Experts of a small language model: 4 picks a token.
Below are experts of layer 8 (counted from 0) of a mixture-of-experts language model. Rows are named router (the router's row for the expert), gate (a neuron's input weights, with its number), up (a neuron's input weights, with its number), down (a neuron's output weights, with its number) and show model dimensions 0-127. Each number is 128 + 32 x the weight over its row's rms, rounded and kept within 0 to 255. Numbers have three digits each.
Before each expert's rows: "gets" lists some tokens that make up at least twice as much of what it gets as of all text. This comes from a sample of Wikipedia text that the model never trained on. Tokens count by the router's weight.

# expert 83
gets: " a", " an", " A", " his", "A", "'s"
router:115088135099083137120127112165101141117102135160183082096175086107180139124038126123177163066121142157167163188097133145137154133139165180096146117168081162107134163126122101114114139136094152150090119157154134151122134158077125107143155186168091163162140101090164102122101125111121174121059073108189164126138207158082147161076171119112102102133122107122158104083156082133062132103151
gate1:158162074139205155154120147057178121104141123124175131105111062162160128138147100154130127133074144138120114162128055137094171113186141126100163157154141139175122101116144137112111077161185112063121066063138140117163104123138113071166072149152156090138113112152135139132174107182145132123125161085118059092210167131151105123112160086126184154136116158129164138153155107170094156132132
up1:167159123156181107174089159060150199147124130180153100092165076107108070133135090159104104124138095130100141170097112062131134092158158106097162174151122123178138108163134098154086135121168142088121077128170135102173135139097124051163116161149152078098119103085139107131156105154176126129141076127127094131165148133170087114100125084154158137198118148113147122175190062136126130102068
down1:143133114136206157117165101103153158132072183115094124097105115136192109116087143226137146073141177167085071133130133046097135088115116211124128071133101186090116123131122131124120121166182144102118104091082119138135125163108151109175143113098085080158157110145139117114107113112115130098118097121113064146172154124122104149113162119062165142143128187073100127150150147122152163140071
gate2:107126104101134047168094148084075115106133140058093118098127141188119114110080113105078181108141107198160116136119202136138147143129104194074092118140118094133111172136136144119110140186176082107139176113067116156126118098118158173128054129055113150152170148139116127081141126127174170173115141092131138175162174090146108119119154127130111106096145104147161158111198156157111081126138
up2:124144131127176117164120143148088134164082129195150170119156112110146084112025086172162120139083110129117080155119150188145102143138163114099100099148090151172153155158196163112145158187157052158077167152097169148121129113177089178088122068143150186067113118189139121154112115073186125140138154088088174106129137106121100102110151142131089097129143129159112142132134131143135149142099
down2:126099091144091217140090120164170183135175184158158151128118163154142142115151129140104157174154116115104126147120150119162102165061089177127067155072136112128144121105115147151116128159158098140113127104152135086169102144098138062137070180114127153152105107147112156191126153162075080116166127149121066110107089073087157129115217086134113128110151117098148065137156137113145078062112

# expert 44
gets: "\n", "|", "===", "==", " election", "===="
router:120107150108156107131115137107206126068079110176089130128126070124149136129136108175158138089147150169061089144057153099146169125071130108112134148161149065074125172084149115181093163135076118086098173108146076083085095125153135160118156166181136175083180159127090172112149101150101123202113131169138188090165094130142146157130139101137136122123105154085101090127175139118148119123141
gate0:109087193121134157155153148105131156144102141084123146080161112145135067094098096076164163079157138167139120184120164126115077101091110105134114093208078105064158145107142160141131060086079107139145158073127147140136116150074155201077130124099091156157146161167121152089090135132162148186178116143099131105140129179113127121051086121113120169177117134122070095125132169120141141148132
up0:127096139190078170150200084200160173117156147131110134080134107171189142081207139153159204136151078146097156135162120097173116158092033132140116105129121129126110125089141095110122187126132137204167101130163102155127105098137143129092164117125132148172107178141165164109086137137079122147120129111188138169122110141072118135135127133096134148162108089110123131151161137173131156099184
down0:121108068198095152136123112125173079189117149176161084146114180114150110123118107112156107108140156127075084143142127091087118184051129144134128185137108106142190108186139128094090185140071106079153124103130116107167112123098153067078078138101139114082150140109095157133136088159144203137156131174144146108119151092095104137157137161125128104096087079170116133112221117098137142152134
gate1:177102149154156146138199165122142116096133160118145118114112103135090127125169147156138122126123091123107107145110095096155161106141102131149091200110113138076114166135220148113139171137171189147118121186156161087064128072150154076073105076148107144116127138105105078141153106070149142123138163038108169116070092105116081116152117137135119188048165181122116124157168125128163128154122
up1:131103114130165137134139092072183152178157202096114172139099183112138119085097120069097135154063132112096120126107147191069132122164193161161084110140135110184089144152083126163048123169173072163114071119195164155098069146146139133090095073118105068116107096107100094093118072136157114140138069157137135149122170118115115118108103115162099111137098101120144124140135107145126130115126
down1:123134139135093118123150167177173062113112143086131090088150133142061192104146077118217127157128128077201149076175112161154159121170148118142128129078126102107103088122133200067153075160162149198108130145134108101094114115200140124092130120094115158133155154156115106178132136154177118135153185143116147119084109165154114124143172124139128120074152129074168112133147129105118079159089

# expert 16
gets: " a", " this", " No", " no", " an", " one"
router:126109147089126157155147140169103084122104153167148082124187106059095098128113085102193147104127147182140127179085121091116168141164126186109098097150099131123101164074120139108134121156113147123103110125132078152096110108098098108184168158118113173184081107124173112137150085098118169149062085139146112151186167115063149160091161172133065210142130142084115127123161149104098074146145
gate0:126141140131142084156086166113138102226162131130147099120094178132181134175133172126158109074164142117138075162119110159136144138131157196142115098137098110013086156057200110184142171153086138150171091081117098096143115074165097096148081110110077100185131164146142145165141131108144149123138109134132122182127118123148143132118140145105130153180108153128143139088143121108066151098115
up0:135138117159126072132105186087108130166132146144133111173107168076178103125172154126158114094125159161146046146146127141108161153111182150156150093149104116074070147077164125174103170125123113152128092125087144148159046055123063098127114178118102126167124143168127123145104119087134145156096171142170115121164111111160089120133163132124166114236142125135163163134135098155065121099080
down0:084111106125156137104148134173151101110128113135142095156111095092131102121061115069142078063158108193103124130166161135050092126131189144124127140156127138112150130128206200130130119099131115114112129118145122060121088113154136136135153137117149101102110132091147054126127181111123119138099172139150189144126072192103100134148199137096150126059108111080156149097159169175131076201127
gate1:140115153080089102160176171110109152105139094154119120126190163194130176104168126137119157153125140142078119072114144131093169184183133087152130079151129147112083121128196110133159131126104086181157158099162125112111155058116115109101083079091154092149092189121119149211203059079117111156145090116157151111146133131119097133101096123177122138132136186123124122124164168119097077091131
up1:113089207100114141138139182121077184125109130091127142157169115104137120164107054145174069102138165083139078124072140147092147111131113132108150146128127091072146146128142129088149125083165122177111143116064086170149098123140137127131118122148162122140135206132064168175133161149141148137154114155161158138169116121103108122109085146136072159154063124170095062071182189113129088128081
down1:070165101130155160177096086158121147051122142106131119104135116179154154139104101177138161191127120155189082124114108176105137107130143074125109100123124062156195116142128149130101128142121185206159143129108169116126139100154193229128126147145211104131129059135137080118113106124151181143154110101153094154127111126123157121121159144119198113169100146134128110144115073166130123085126